python train.py --n_layer=12 --d_model=256 --n_experts=80 --experts_per_token=6 --d_expert=64 --d_shared_expert=128 --activation="swiglu" --moe_layers=[1, 2, 3, 4, 5, 6, 7, 8, 9, 10, 11] --router_score="sigmoid" --normalize_top_k=true --routed_scale=1.0 --balance_loss=0.00215 --balance_bias=false --init_std_router=0.0253 --lr_router=0.00189 --n_head=4 --n_kv_head=2 --head_dim=64 --vocab_size=31770 --norm="rmsnorm" --norm_place="pre" --norm_eps=1e-05 --positions="rope" --rope_base=4120.0 --rope_fraction=0.5 --qk_norm=false --attn_scale=0.125 --tie_embeddings=false --parallel_block=false --init="trunc" --init_std_qkv=0.0355 --init_std_o=0.0 --init_std_up=0.0355 --init_std_down=0.0 --optimizer="adamw" --lr=0.00157 --beta1=0.9 --beta2=0.98 --weight_decay=0.28 --lr_head=0.00723 --grad_clip=1.0 --warmup_steps=378 --schedule="wsd" --decay_fraction=0.586 --decay_shape="linear" --final_lr_fraction=0.0 --batch_tokens=65536 --seq_len=1024 --doc_mask=false --train_tokens=321800000 --steps=4911 --dataset="wikipedia_en"
Below are experts of layer 2 (counted from 0) of a mixture-of-experts language model. Rows are named router (the router's row for the expert), gate (a neuron's input weights, with its number), up (a neuron's input weights, with its number), down (a neuron's output weights, with its number) and show model dimensions 0-255. Each number is 128 + 24 x the weight over its row's rms, rounded and kept within 0 to 255.
Before each expert's rows: "raises" lists some tokens whose logits its average output raises strongly, later layers aside; "gets" lists some tokens that make up at least twice as much of what it gets as of all text. This comes from a sample of Wikipedia text that the model never trained on. Tokens count by the router's weight.

# expert 15
raises: "7", "ends", "1", "AM", "4", "2"
gets: ".", " of", " for", " by", ":", " 12"
router [118 140 135 136 139 128 180 128 128 137 150  94 143 119 128 122 117 133 126  87 123 147 125 151 136 143  89 135 148 128 180 134  98 112 146 123 101 161  99 140 107 160 112  93 140 149 127  91  95 104 112 113 172 128 127 110 118 160  99 154 137 110 108 142 118 150 159 155 146  86  92 140 142 127 105 122 119 135 101 141 115 136 105  81 101 102 108 128  89 123 134 122  92 117 139 124 122  68 126 149  90 116 104 130 112 125 108 155 136 121 120 104 120 146 186 125 151 155 131 137 131 149 101 134 165 149 114 153 130  99 145 107 138 142 155 128 138 110 149 139 115 119 125  94 143 177 138 145  90 106 112 144 132  97 134 124  91 170 132 129 144 142 178 147 105 152 142 125 150 150 150 147 161 122 119 131 157 148 107 102 127 121 157 117 142 143  71 164 101  89 148 108 143 134 175 158  87 153 165  98 109 102 122 125 117 211 121 127 135 143 106 129 173 126 105 135 101  97 157  94 133 175 141 146 147 105 166 146 125 154 150 135 118 100 160 184 111 120 137 132 132 157 137  92 147 156 100  98 167 128 175 102 110 104 137 200]
gate0 [139 134 123 133 105 104 105 157 141 144 120 151 163  70 117 104 166  96 123 128 130 102 165 100 145 169 147 106 125 110 134 118 132 102 122 107 144 107 116 141 117 170 127  97 149 107 149 124 143 110 163 120  62 125 152 120 124 106 129 106 138 122 147 115 139 161 110 160 130 112 121 142 112 141 120  96 119 139 168 136 156 105 167 179 152 141 121 129 120 164  87 111 116 169 108  86 110  90 126 125 168 158 142 100 111 150 166 111 183 164 106 120 115 115 135 118 118 115 148 125 167 131 132  92 132 104 144 154 137  78 120 140 163  90  95 106 138  84 137  94 158 114 104 107 161 159 172 166 146 149 111 120 159  98 133 112 132 149 150 151 105 138 117 106 149 123 146 176 109 103 110 133 125 127 110 147 127 136 152 141 123 111 139 193 119 145 110 172 121 158 128 138 114 154 141 140 134  98 141 150 124 146 134 103 124  79 108 107 150  94 129 138 123 170 105 101 132 102 159 118  95 142 145 125 130 132 122 163 147 114  98 119 154  91 133 153 116  69  81  71 145 180 101 113 121 117 112 107 108 118 172 114 139 111 123 159]
up0 [109 153 149 160  99 136 113 106  84  79 182  93 118 139 115 146 120 159 129 124 113  98 130 103 123 139 121 171  93 141 128  76 143 117 112 169 127 161 150 110 171 162 144 150 114 155 162 156 107  99  76 159 166 152 107 133 102 138 168 128 124 152 132 121 132 123 112  84 112 115 135 120  99 145 119 151 132  92  98 104 116 152  81 117 132 106 114 111 116  95 113 119 107 139 126 187 166 162 126  94 118 141 161 135 130  73 124 100  86 153 104 127 181 108 144 111 123 170 132  81  88  95 126 182 123 139  85 116 145 127 150 113  82 118 158 117 109 121 107 147 112 157 206 156 101 135 117 122 155 153 132  99 116 133 120 120 138 132 102 100 166 119 133 142 123 102 123 129 121 146 145  83 148 133 148 153 130 132 142 117 158 154 129 101 126 138 154 101 132 106  67 139 156 115 125 177 114 167 118 125 150 109 140 123 144 129 111 120 147 112 123 116 126 139 149 134 115 151 133 133 112 102 141 135 136 105 134  96 140 130 134 143  60 132 122 116 143 171 132 146 141 101 157 177 166 118 107 126 129 125 132 138 114 133 120 109]
down0 [121 102  99 143 143 134 125 141 143 125  92  82 146 136  97 109 124 106 168 112 140 135 124 133 136 109 125  90 134 150 109 124 161 124 111 114 132 161 144 113 152 103 137 136 139 150 138 119  90 147 129 136 128 142  91 153 154 131 162 102 130 142 119 112 130 173 133  74 148 164 173 142 122 140 140 128 149 113 113 136 108 146 122 102  98 111 130 120 183 149  52 163 155 143 111 135 165 107 147  74 174 143 107 154  77 107 116 147  85 159 120  72 122 129 114 143 138 149 140 147 132 139  76 136  90 164 105 135 141 133 129 134 121 161 122 138 166 170 130 146 165 113 106 172 105 111 122 150 186 175  93 142 130 147 107 101 147 106 135 154  98 169 162 133 112 153 147 132 119 115 136 125 125 138 115 137 116 101 116 187  98 112 151 140 112 162  90 116 104 105 173 143 147 123 110 117 145 103 157 136 132 124 138 126  92 130 160 126 152 134 122 121 122 102 149 132  95 152 119 140 120  95 122  94 124 121  98 151 127 162 146 145 176 179 114 149 127 124 168 127 128 108  89 147 100  68 106  83 108 100 134 115 119 121 150 122]

# expert 47
raises: "side", "land", "rop", " Carolina", "row", "-"
gets: " 0", "s", "0", "a", "%", "i"
router [121 160 132 126 123  88 146 148 135 121  99 186 126 107 158 111 162 112 157 124 127 168 110 115 123  98 119 109 130 136 170 128 132 118 129 145  94 133 154 139 145 115 146 120 106 162  99 174 126 118 153 118 164 111 123 146 136 155 102 149 123 138  91 162 107 136 105 130 130 129 186 119 141 174 170 147  88 150 174 105 148 160 145 120 102 112 174  82  86 148 127 104 152 139 153 142 127 156 120 164 149 164 120 140 106 166 151 160 149 146 155  82 134 117 167  82 129 141 148 152  86 111 134 150 101 144 108 147 166 163 144 137 142 163 157 155 119 150 119 133 118  91 136 120 116  86 121 123 154 142 143 104 139 132  98 145  98 141 125 133 139 143 110 108  92 185  80 121 156 178 136 120 202 101 122 139 135 141  96 165 140  90 109 141  95 151  83 100 149 138 117 122 131 156 131 143 123 148 132 150 130 121 112 144 147 125 135 150 142 133 118 143 147 120 154 115 160 155 101  93 112  93 118 102 138 118 125 132 153 140 110 118 168 103 162 127  94 106 136 132 117 147  57 116 103 134 146 113 126 170 140 119 107 146 118 101]
gate0 [144 125 147 142 113 134 120 126 122 162 169 143 107 133  96 144 132 163 128 167 159 143 156 121  92 120 123 102 128 125 165  98  81 147  88 129 117 103 133 106 125 159 146  75 124 120 152 173 100 154 145 136 118  87 124  77 134 139 137 133 107 145 124  96  70 124 134 105 117 116 112 169 125 117 133 144 146 135 125 119 174 169 104 152 160 116 129 139 165  91 106 147 131 111 135 143 146 148 134 133 121 143 129 128 107 137 133 163  79 171 175 106 136 108 113 154 135  84 148 130 103 160 145 123  84 147 141 120 105  94 123 120 123 152 164 134 103 179 115 152 144 108 152  79  93 171 145 144 158  84 128 149 144 120 171 116 120 153 128 100 148 147 147 117 125 109 149 137  97 160 110 120  95 131  94 176 115 147 128 107 127 113 154  92 140  99  98 167 146 141 121  88 162 118 154 106 150 150 147 123 125 142 156 121 142 168 115 157 151 106 117 130 185 138 142 118 183 147 127 117 127 116 160 137 101 180  99 134 109 130 152 160 133 119 118 152 159 145 187  96 118 162 108 142 118 113 162 122  95 154 100 102 139 118 131 120]
up0 [115  89 113 109 117 142 106 142 102 112 125 132  91 128 124 150 115 164  73 136 152 167 131 138 174 116 119 120 140 127 150 105 123 125  68 146 137 128 110 114 105 115 159 164 118 176  50 153 150 133 103 153 110  57 145 172 104 135 131  82  73 174 153 132 140 110  94 110 104 130 125 120 150 129 118 110 121 126 113 106 130 130 127 163 124 144 129 160 124 150 167 124 115  95 129 124 121 115 154 125 121 135 133 115 138 105 185 126 124 164 139 135 170 149 115 144 103 155 115 103 132 133 147 169  94 139  81 163 113 174 124 136 112 120 118 143 128 135 123 114 130 159 147 114 134 143 118 169 133  84 136 152 149 142 157 124  82 152 164 179 139 158 108 126  92 135 132 149 126 115 132 133 144 131 126 149 119 107 154 154 135 164  95 130 145  93 111 155 185 115 119 100  87 129 102  98  97 139 155 104 119 138  99 183 141 111 133 123 111 160 127 133 134 122 155 179 159 149 127 187 142 113 166 138 144 119 151 107 113  99 144 122 186 126 137 124 155 111 133 140 132 118 181  98 121 124 143 149 133 147 122 109 107 108 129 138]
down0 [147 118 120  93  88 166 154 121 155 127 110 157 112 109 108  74 107 135 109  89 154 135 124 170 162 101 166 100 142 131 120 106 119 159 138 126 117 139 148 113 124 112  94 138 128 122 156 113 151 138 122 155  87 133 148 116 132 129 116 125 113 162 138  97 116 126 121 109  98  95 121 124 107 142 153 118 100 132 117 123 137 144 116 125 159 148 128 111 139 163 168 109  83 101 150 165 140 129 134 109 100 143 115 117 106 143  97 103 106 136 138 135 130 111 112 139 123 127 126 157 147  70 156 118 158 120 134 155 141 159 147 130  75 121 146 140 127 170 144 132 160 130 127  91 160 165 135 150 129 123 103 146 124 144 144 105 155 125 138 132  68 142 164 114 173  94 112 114 151 175 146  88 149 113 111 127 125 136 133 106  89 137 153 170  92 149 164 131  92 121 116 136 112 150 105 156 108 145 147 102 171 144 106  64  99 193 139 127 112 144 123  85  93 134 150 161 107 108  89 121 143 108 121 125 111 104 102  66  98 140 130 107 112 118 158 128 111 214 144 114 154 119 123 179 114  92 147 159 125 125 126  91  96 140 142 148]

# expert 14
raises: " they", " it", " the", " you", " he", " this"
gets: ",", ":", " as", " that", " which", " In"
router [141 134 147  81 109 102  95 129 109 168 148 127 153 137 157 111 105 112 113 151 107 135 115 168 147 103 132 126 160 144 130 147 142 120  91 116  65 110 146 130 129 127 102 152 114 127 113 181 156 147 109 134 102 112 172 152 127 152 117 157 128 147  95 106 102 116 122 126 106 123 151 159 160 100 133 129 126 115 140 168 166 114 176 146 132 131 124 132  72 153 101 163 157 103  91  91 121  93 155  95 129  96  98 126 115 128 107 127 112 159 170 166 152 128 141 108 134 169 105 138 153 169 114 137 124  91 121 118 150 125  91 142  95 129 160 144  98 103 106 142 175 133 192 131  76 152 139 140  92 105 131 134 128 147 103 122  92 157 114 178 129 140 146 175 137 116 143 159 108  85 128 173 148 122  99 158 146 107 135 152 132 132 125 109 102 128 116 171 125 126 111 126 137 145 135 116 116 115 172 114 151 144 139 139 156 172 132 136 133 144 184 136 162 129 106 145 111 109 141 137  85 114 113 157 136 154 112 127 175 134  89 119 160 151 131 156 121  95 137 118 109 154 134 170  90 158 159 110 154 117  99 115 127 157 144 139]
gate0 [122 107 171  63 159 104 140 112 143 139  99  99 112 127 136 140 129 146 153 121 128 127 153 126 124 147 134 157 140 139 158 105 134 143 129 141 100  67 137 136 123 139 173 144 136  83 132  98 136 153 138 155 138 138 151 101 153  97  89 121 108 121 140  69  94 130 111  94 123 143 156 102 144  97 133 123  94 132 120 106 156 108 181 151 146 165 132 106  85 114 166 165 170  97  92 113 109 160 130 165  94 120  93 139 105 135  98 146 160 165 128 161 147 136 105 134 102 134 148  93 140 137 132 154 149 129 101 148 107  92 136 110 123 149 105  95 145 131 103  97 133 157 161 108 123 132  98 122 146 140 136 107  86 124 150 114 110 128  86 142 134 105 161 158 153 132 164 152 101 128  90 121 104 136 105 128 173 100 102 126 176 117 140 115 104 114 112 150 135 130 148  89 153 153 112 124 107 100 121  97 135 176  98  78 130 103 118 117 135  97 148 155 150 129 124 121 112 132 144 106 121 166 105 100  77  86 156 140 107 108  70 121 141 171 120 116 127 111 119 143  92 120 135 152 111 137  97 148 151 114 123  77  95 135 107 116]
up0 [118 101 155  83 161 105 126 125 162 145  91  94  95 147 144 124 118 143 151 106 132 120 167 133 132 170 138 149 158 134 163 106 125 133 119 143 102  64 143 133 114 140 178 144 128  61 132 111 139 159 114 173 134 131 145 103 144 110  90 117 110 107 140  85 103 134 117  92 126 146 161 106 133  86 136 121  92 151 111 113 147 103 173 151 135 155 145 101 100 113 147 163 162 105  95 120 115 151 114 169  96 122 102 135 108 144  93 153 164 149 141 165 149 138 105 122 100 137 147  98 143 127 136 149 145 132  96 135 110  91 154 108 128 142  98  83 145 121 119  91 117 164 160 103 140 132 108 119 152 137 147 107  83 109 145 119 112 151  78 131 131 104 159 152 156 138 154 145  79 118  94 123 112 148 112 140 160 106 102 123 178 117 139 119  99 117 111 155 127 121 140  95 159 140 124 110 119 109 120  81 145 170  95  78 131 114  97 130 126 117 141 153 158 142 135 123 108 155 155 126 133 166 108 102  78  93 152 130 117 106  76 111 143 177 119 121 126 101 111 130 109 127 135 149 113 133  99 143 152 117 113  68 113 126 115 123]
down0 [113 126 154  80 166 125 112 136 119 165 114  81 103 132 120 136 145 147 153 102 145 121 122 148  94 167 161 120 137  99 131 123 124 105 101 110  97  59 143 140 104 126 116 138  97  79 148 120 130 145 116 158 127 121 136 125 115  98 113 148 126 125 125  81  63 104 110  99 103 135 159 140 115 115 144 115 116 123 108 131 128  75 167 119 122 175 115  88 111 105 127 151 144  91 131 117 100  97 118 147  85 124  65 141 116 110  89 150 160 173 115 169 171 100 135 148 109 139 122 127 118 153 142 157 158 117  78 142 142 130 105 131 130 107 103 130  93 138 134 135 126 119 137 117 159 138 117 115 139 108 142 108 117 156 164 139  89 147  94 109 135 109 146 132 161 155 156 137  97 152  86 155 120 150  90 113 143 107 137 119 139  95 136 115  96 122  96 160 126 139 137  88 162 130 113 123 118 130 145 118 170 150 110  97 118 133  99 141 108  96 133 139 164 111  88 121 120 127 119  98 110 133 118  93  94 110 127 151 156  97  72 129 178 161  98 125 128 111 116 110  97 153 142 183 133 175 106 122 142 113 108  84 118 149  97 100]

# expert 12
raises: "000", "th", "81", " Geo", "69", "68"
gets: " 1", " 2", " 3", "1", " 4", " 6"
router [173 150 122 126 137 138 123 120 164  72 127 162 145 175 151 121 102 139 139 109 139 140 127 143 133 143 113 131  93  82 142 175 107 149 119 119  95 114 110 128 105 132 141 147 171 123 164 119 140  89 123 101 143 167  82 159 180  84 157  74 117 125  96 130 111 147 113 152 108 122 149 146 113 179 113 134 173 140 139 116 148 121 143 174 150 128 102 149  88 134 147 139 134 120 136 166 132 139 146 144 116  83 149 131 124 156 131 150 119 112 136  86 119 115 172 144  89 137 103 110 109 119 147 102 167 139 134 110 171 120 106 167 130 144 134 146 146  95 150 118 117 150 119 107 166 133 116 153  86 152 153 117  96 114 114 160 125 179 126  88 138 117 148 149  90 184 113 126 113 148 100 130 127 113 118 137 138 107  86 159 163 143 111  98 125  86  88 141 108 152 154 123 144 115 136 132 114  86 132 111 140 160  92 125  78  75 168 161  93 121 127 155 165 115 109 102 120 154 114 101 110 134 132 135 102 107 103 139 143  86 128 126 144 120 125 163 157 161 131 114  90 134  90 107 137 150 107 136 144 107 114 116 147 128 133 157]
gate0 [163 155 121  80 172  95 160 138  97 134 141 125 118 121 124  80 119 142 136 131 102 111 124 158 158 121 105 127 131 104 128 118 164 139  81 108 185 109 136  86 133 108 174 116 121 132 154 164 102 171 129 151 109 152 139 115 135 121 157 140 122  93 149 121 138 161 145 146 124  80 123 139 127 151 133 153 136 159  83 116 153 119 149 107 148 149 107 130 107 157 118  93 120 129 149 104 117 135 153  98 158 106 141 127  82 167 126 116 113  92 110 101  94 143 179 101 186 125 122  93 127 116 123 148 122 154 151 105 124 117 116 161 128  67 130 139 122 124  93 160 138  82 141 129  76 146 148 158 155 110  94 132 101 138  71 163 113 110 157 156 112 122 132 120 123 148 118 118 171 153 141 142 175 168 107 126 103 123 133 145 144 144 115 134 101 166 107 149 172 112 145 114 167 157 129 116  73 143  93  99 119 142 183 184 125 115 116 136 141 139 126 107 116 170 122 145 142 105 146 115 155 114 105 111 145 140 114 176 134 179 133 102 159 147 128 112 133 131 104 101 116 102 109 130 101 114 133 111 121 124 120 128 110 140 154 117]
up0 [196 181 161 128 158 144 140 124 115 149 139 152 142 161 141 137 124 144 145 162 140 139 101 123  93 124 104 125 135 161  84 142 158 129 126 107 182 161 172 157  92 163 105 139 164 124 151 112 103 141 138 157 120 129  89 162 132  98 110 142 140  76 107 121 170 130 138 135 143 130 159 132 149 147 153 135 168 102 136 108 125 127 107 126 133 186 145 133 162 123 142 144 136 132 142  76 128 110 142 133 100 122 122 141 126 141 125 105 149 152 165 138 135 142 121 157 119  85 108 103 138 102 120 130 145  83 148 180 144 129 161 111 120 145 139 117 148 130 189 133  84 100 147 135 109 121  80 140 154 138 143 125 104 132 106 130 162 162 117 152 172 146 156 132 112 125 159 139 124 107 140 134 134 176 158 161  91  94 123 123  91 106 142 109 164 127 126 139 138 137 149 125  96 120 124 139 146 153 142  79  80 121  92 131 121 116 108 115 141  89 126 158 123 116 107 125  92 151 143 121 168 146 102 107 154  87 159 102 123 157 145 125  62 128 101  92 120  77 108 128 136 142  93  98 137 122 123 122 140 139 120 168 162 139 153 112]
down0 [161 122  93 116 161 124  98 121 123 105  62  87 140 140 140  83 179 133 112 161 137 104 137 108 149 128 156 144 142 126  90 124 146 110 129 129 135  85 105 148 106 153 119 122 122 163 118 141 110 146 160 139 155 115 134 115 100 136 145 107  87 125 119 159 135 143 168 142 137 112 141 177 116 156 120 122 103 143  98 179 103 159 122 100 111 111 134  82 132 105 117 158 103  92 145 122 115 151 143 126 178 111 144 123  88 122 133 142 107 139  97  99 143 112 164 125 154 150 152 127 127 121 119 140 140 151 171 128 135 166 152 107 145 137 124 107  78 160 103 141 153 141 102 146 159 128  92 149 111 114 128 133 147 133 154 141 108 112 117 139 128 123 150  89 121 147 133  91  78 124 121 105  90  97 128 147  92 130  87 149 146  42 106 190 111 137  99 143  81 165 139 158 160 116 167 125 148 128  94 144 136 128 137 133 157 137 126 138 146 161 114 157 108 157 165 136 115 121 115 100 120 183 140 125 123 160 140 143 120 115 144  86 114 131 128 116 148 154 110  97 114 151 147 126 108  81 141 146 122 141 202 127 151 141 143 129]

# expert 2
raises: "X", "U", "7", "As", "D"
gets: " 1", " 2", " 3", " 4", " 5", " 6"
router [121 146 107 163 182 113 123  98 128 108  90 128 118 158 106  92 153  98 129  89 128 132 155 143 143 106 132 142 149 119 144 182 164 162 143 108  96 153 102 129 184 121 105 148 143  96 108  95  81 109 159 123 169  97 110 159 151 130 136 124  89 101 136 101 159 108 132 164 119 111 161 119 149 129 153 130 186  91 150  66 151 103 153 120 100 125 128 103 105 132 120  92 129 138 154 133 125 117 150 124 122 126 160 115 130 161 168 141 100 111 100  76  96 137  98 116 125 120 107 109 161 172 110 108 114 135 128  91 114 115 127 153 153 109 138 113 149 152 161 120 114 138  67 168 154 113 112 143 124 101 118 121 133 100 115 153 117 130 114 127 104 137 164 144 113 147 120 155 155 162 101 107 105 124 124 132 145 121  98 106 121 157 132 178 137 132 139 127  89 110 163 123  99 139 131 175 131 163 101 117 160 152 141 132  96 163 151 164 151 141 110 149  93 145 130 122 170 115 122 146 185 152 148 131 111 121 129 166 157 124 118 116 165 104 134 120 174 143 142  72  96 126  89 104 136 131 144 152 116 149 125 137 145 119 110 131]
gate0 [109 124 111 132 140 107 118 125 124 109 113 123 161 103 150 126 126 132 138 142 139 113 125 134 151  94 152 158 147 116 118  94 119 136 175 123 133 134 109  94 151 146 134  72 129  68 139 128 137 124 156 131 150 148 147 123 110 123 127 119 150 147 138  84 108  91  91  83 157 143 132 134  96 111 127 103 185 129 134 110 133 107 116 138 115 154 142 109 155 106 134 150 145  97 138 180 106 100 113 127 163  80  97 127 124  94 142 135 120 159  95 164 159 130 112 113  91 154 117 101 121 187 132 140 141 156 147 193 121 144 135 119 106 122 114  84 101 166 124 122 137  84 143 125 152 106 158 153 100 157 131 132 112 118 114 164 112 120 152 128 125 123 123  83 132  97 133 108 121 102  73 170 155 126 136 138 160 161 142 128 147 138 150 126 140  90 132 123 119 132 137 183 111 111 140 162 116 136 119  97 127 147 123 131 145  87 152 104 148 151  76 127 129 124  82  72 119  98 140  95 194 103 163 122 118 127  92 126  93 179  98 153 128 144 100 109 167 139 183 145 130 137 162 162 120 129 127 124  82 141 118 122 143 124 169 124]
up0 [141 157 117 118 118 149 146 104 126 117 131 148 155 118 148 121 126 118 143 144 161 127 117 114 115  85 116 131 139 121 127 122 121 136 115  96 155 139 141 117 138 118 129 107  92  69 138 154 102 122 144 137 151 132 136 126  98 118 117 109 132 133 157 101 124  86 113  68 126 120 152 117 126 123 126  49 142 145 153 133 133 162 123 143 123 129 146 136 112 120 103  90  92 110 145 159 144 148 101  96 183 109 119  89 145 122 139 121  92 132 104 189  97 142 120 150  99 124 129 122 150 168 112 117 137  83 144 158 135 167 102 149  97 169  90 124 162 120 133 142 127 124 111  90 137 171 153 104 157  97 130 155 110 110 133 156 133 100 155 151 126 109 122  81  90  90 121 105 139  96 126 114 153  97  87 132 149 156 146 118 151 149 116  95 143  76 138 108 139 197 188 178  98  78  91 140 121 133 126  87 151 111 107 152 143 105 148 111 135 129 134 145 122  83 140 112  95 148 133 133 123  96 140 118 117 129 108  86 137 201 126 148 109 117 127 132 120 136 140 142 128 147 138 147 121 173 128 139  83 174 132 145 124 100 136  91]
down0 [ 84 109  78 113 110  92 128 141 103 130 117 103 122 116 126 151 122 145 132 127 110 119 143 153 117 114 113 120  71 149 165 121  98 126 113 140 153 125 116 116 143 146 141 137 137 116 126 153 130 164  99 146 175 155 142 141 104 142 132 150 127 134 126  81 137 161 147 121 128  68 135  81 118  96  89 122 141 154 143 110 155 156 118  90  99 125 126 132 103 109 166 137 145 123 140 101 162 106 124 152 123 118 106 135 126 140  73 113 153  66 118 111 115  85 107 175 117 109  65 138 117 148 140 151 112 114 144 113 146 164 152 107 182 172 103 147 144  74 141 105 132 132 144 120 107 115 127 170 132 138 159 101 112 162 144 152 140 119  98  61 120 110 114 101 170 128 116 145 164 141 108 135 123 151 111 101 122 150 117  97  93 174 115 126 136 116 149 159 113 135 109 117 146 163 159 134 157 123 152 125 160 120 108 108 136 116  77 111 139 150 103 148 132 101  96 131 123 141 161  85 171 150  93 134 118 118 139 144 153 110 150 138  86 158 141  92  82  83 145 128 108 133 130 106  93 127 119 150 109 154 170 154 142 146 150 106]

# expert 74
raises: " to", " of", "ades", "ade", " the", " is"
gets: ".", " 0", " 1", "|", "0", " are"
router [141 160 126 155  98 138 114 161 108 116 147 100 134 103 173 171 151 112 130 101 132 177  85 169 166 139 144 106 128 110  84 139 106 104 164 101 103 131 141 147 135 121 121 126 122  69 117  92 166 111 103 142 109 142 121 106 118 139 144 114 154 110 128 145 138 166 137 141 125 127 160 101 136 131 128 140 106 120 161 145  86 152  90 163 108 147 139 124 116 134 174 149 141 115 159 139 114  87 126 121 121  99 113  87 148  95 146 131 111 124 146 130 126  83 132  95 129 119 146  86 121 164 130 107 138 145 159  94  85 148 142 135 137  82  72  90 111  76 129 160 145 123 144 133 119 157 123 109 137 147 139 177 115 145 161 170 112 148 115 100 149 137  73 107 120 121 102 122 135 166 106 155 140 109 104 122 113 136 108 123  81 124 111 111 189 156 160 176 116 130 131 106 137  99 164  77 113 127 155 116 112 159 141 169  94 155 153  98 169 135  96 139 142 128  94 141  89 154 142 120 132 118 158 109 123 113 143 113 132 148 150 130 139 153 130 147 119 152 102  82 119 111 134 146 143 152  82 107 163 136 160 122 119 122 128 115]
gate0 [145 116 139 120 112 114 142 130  97 147 117 123 151 166 192 159 126 107 117 100 144  70 141 136 140 131 164  84 144 107 100 128 108 111 102  67 114 122 127  79 113  97 152 107 138 140 157 117 164 139 122 135 112 108 168 142 139 118 145  62 125 149 120 161 155 144 100 135  95 121 119 126 143 107 128 159  98 132  93 124 106 168 128 116  84 157 132 148 133 118 134 124 172 130 130 121  93 121 116 125 141 133 145 136 113 155 147 103  67 119  95  75 101 166 145 159 151 124  91 141 124 132  92 146 106 151 131 129 132 115 157 125 103 175 116 121 137 123 148  92 112  95 121 151 122 165 113 117 135 130 106 126 115 125  95 134 112 145 121 148  92  99 139 121 113 150  99  99 130 148 122 133  82 129 129 121 134  96 121 151 166 119 128  96 114 147 148 161 136 128 140 120 156 173  75 103 100 115 120 167 137 140 174 104 129 160 127 123 163  73 102 151 133 140 133  94 141 157 112 162 110  82  90 144 160 146 133 139 159 102 155 109 117 135 110 103  89  99 139 115  80 127  74 168 131 151 100 116 155 115 149 148 150 133 111 101]
up0 [131 163 170 122  82 147 137 109 130 133  82 148 113 113 147 104 128 123 111 137 129 128 116  91 120  91 141 145 130 119 128 137 113 129 132  74 131 145 108 175 179 115 158 153 142  94  99  76 119 115 100 148 120 143 186 131 132 130 112 110 141 128 127 152 105 139 117 102 127 142 105 123 135  80 146 142 133 110 139 119 117 126 101 129 125 124 124 108 109  58 173 145 127 138 111 152 154 115 166 100 106 176 108 156 108  99 132 116 146 112 112 110 129 131 147 116 112 103 123 136 121  92 149 173 149 159 132 115 127  88 123  98 107 111 137 109 119 106  94 143 130 153 163 132 140 121 137 173 134 137 116  96 136 188 136 127 125 121 162 154 135 131 138 154 142 122 168 151 202 127 177 147 121  70 118 103 137 153 111 100 111 138 127 141 157 118 123 173 154 129 130 133 139 142 150 154 122 131 125 113 136 111 159 169 142 143 178 148 128 104  85 150 102  95 135  77 129 130 132 153 147 151 119 125 127 119 160 107  86 129 142 176 172  82 179 132 129 115  85 134 147 173 176 104  97 125 144 112 158 102 157 129 112 130  99 133]
down0 [114 126 130 117 113  92 149 138  73 112 142 139 114 137  97 116 132 101 134 128 151 167 116 147 110 155 145 153 132 142 114 150 116  97 118 114  86 135 130 134 159  87 111 144  99 156 107 140 148 133 161 127  79 133 120 128 125 114 131 119 108 155 104 129  89 120 129 167 130  78  96 144  99 116 180 140 157 126 152 114 128 132 127 193 117 139  85 140 131 144 117 171 106 122 141 146 121 109 103 131 134 113 138 127 145 132  98 127 140 104 144 111 118 138 118 131 126 143 139 100 113 118 101 118 164 159 117 147  91 111 162 134 105 134 129 134 118 137 162 159 109 114 171 138 110 130  97  87 129  98 127 164 160 141 154 133 128 116 117 133 107 104 135 163 139 162 150 112 160 131  84 116 153 106 115 102  94 187  77 143 136 142 116  83 110 110 134 123 143  74  88 180 118 145 126 133 105 159 102 136 142 139 116 123 146  69 127 100 120 130 186 140 118 139 111 116 180 144  83  68 117 146 113 133 103 109 138 133 104 117 132  94 172 109  98  96 150 122 162  84 120 108 125  88  93 111 135 121 106  90  94 118 159  64 123  99]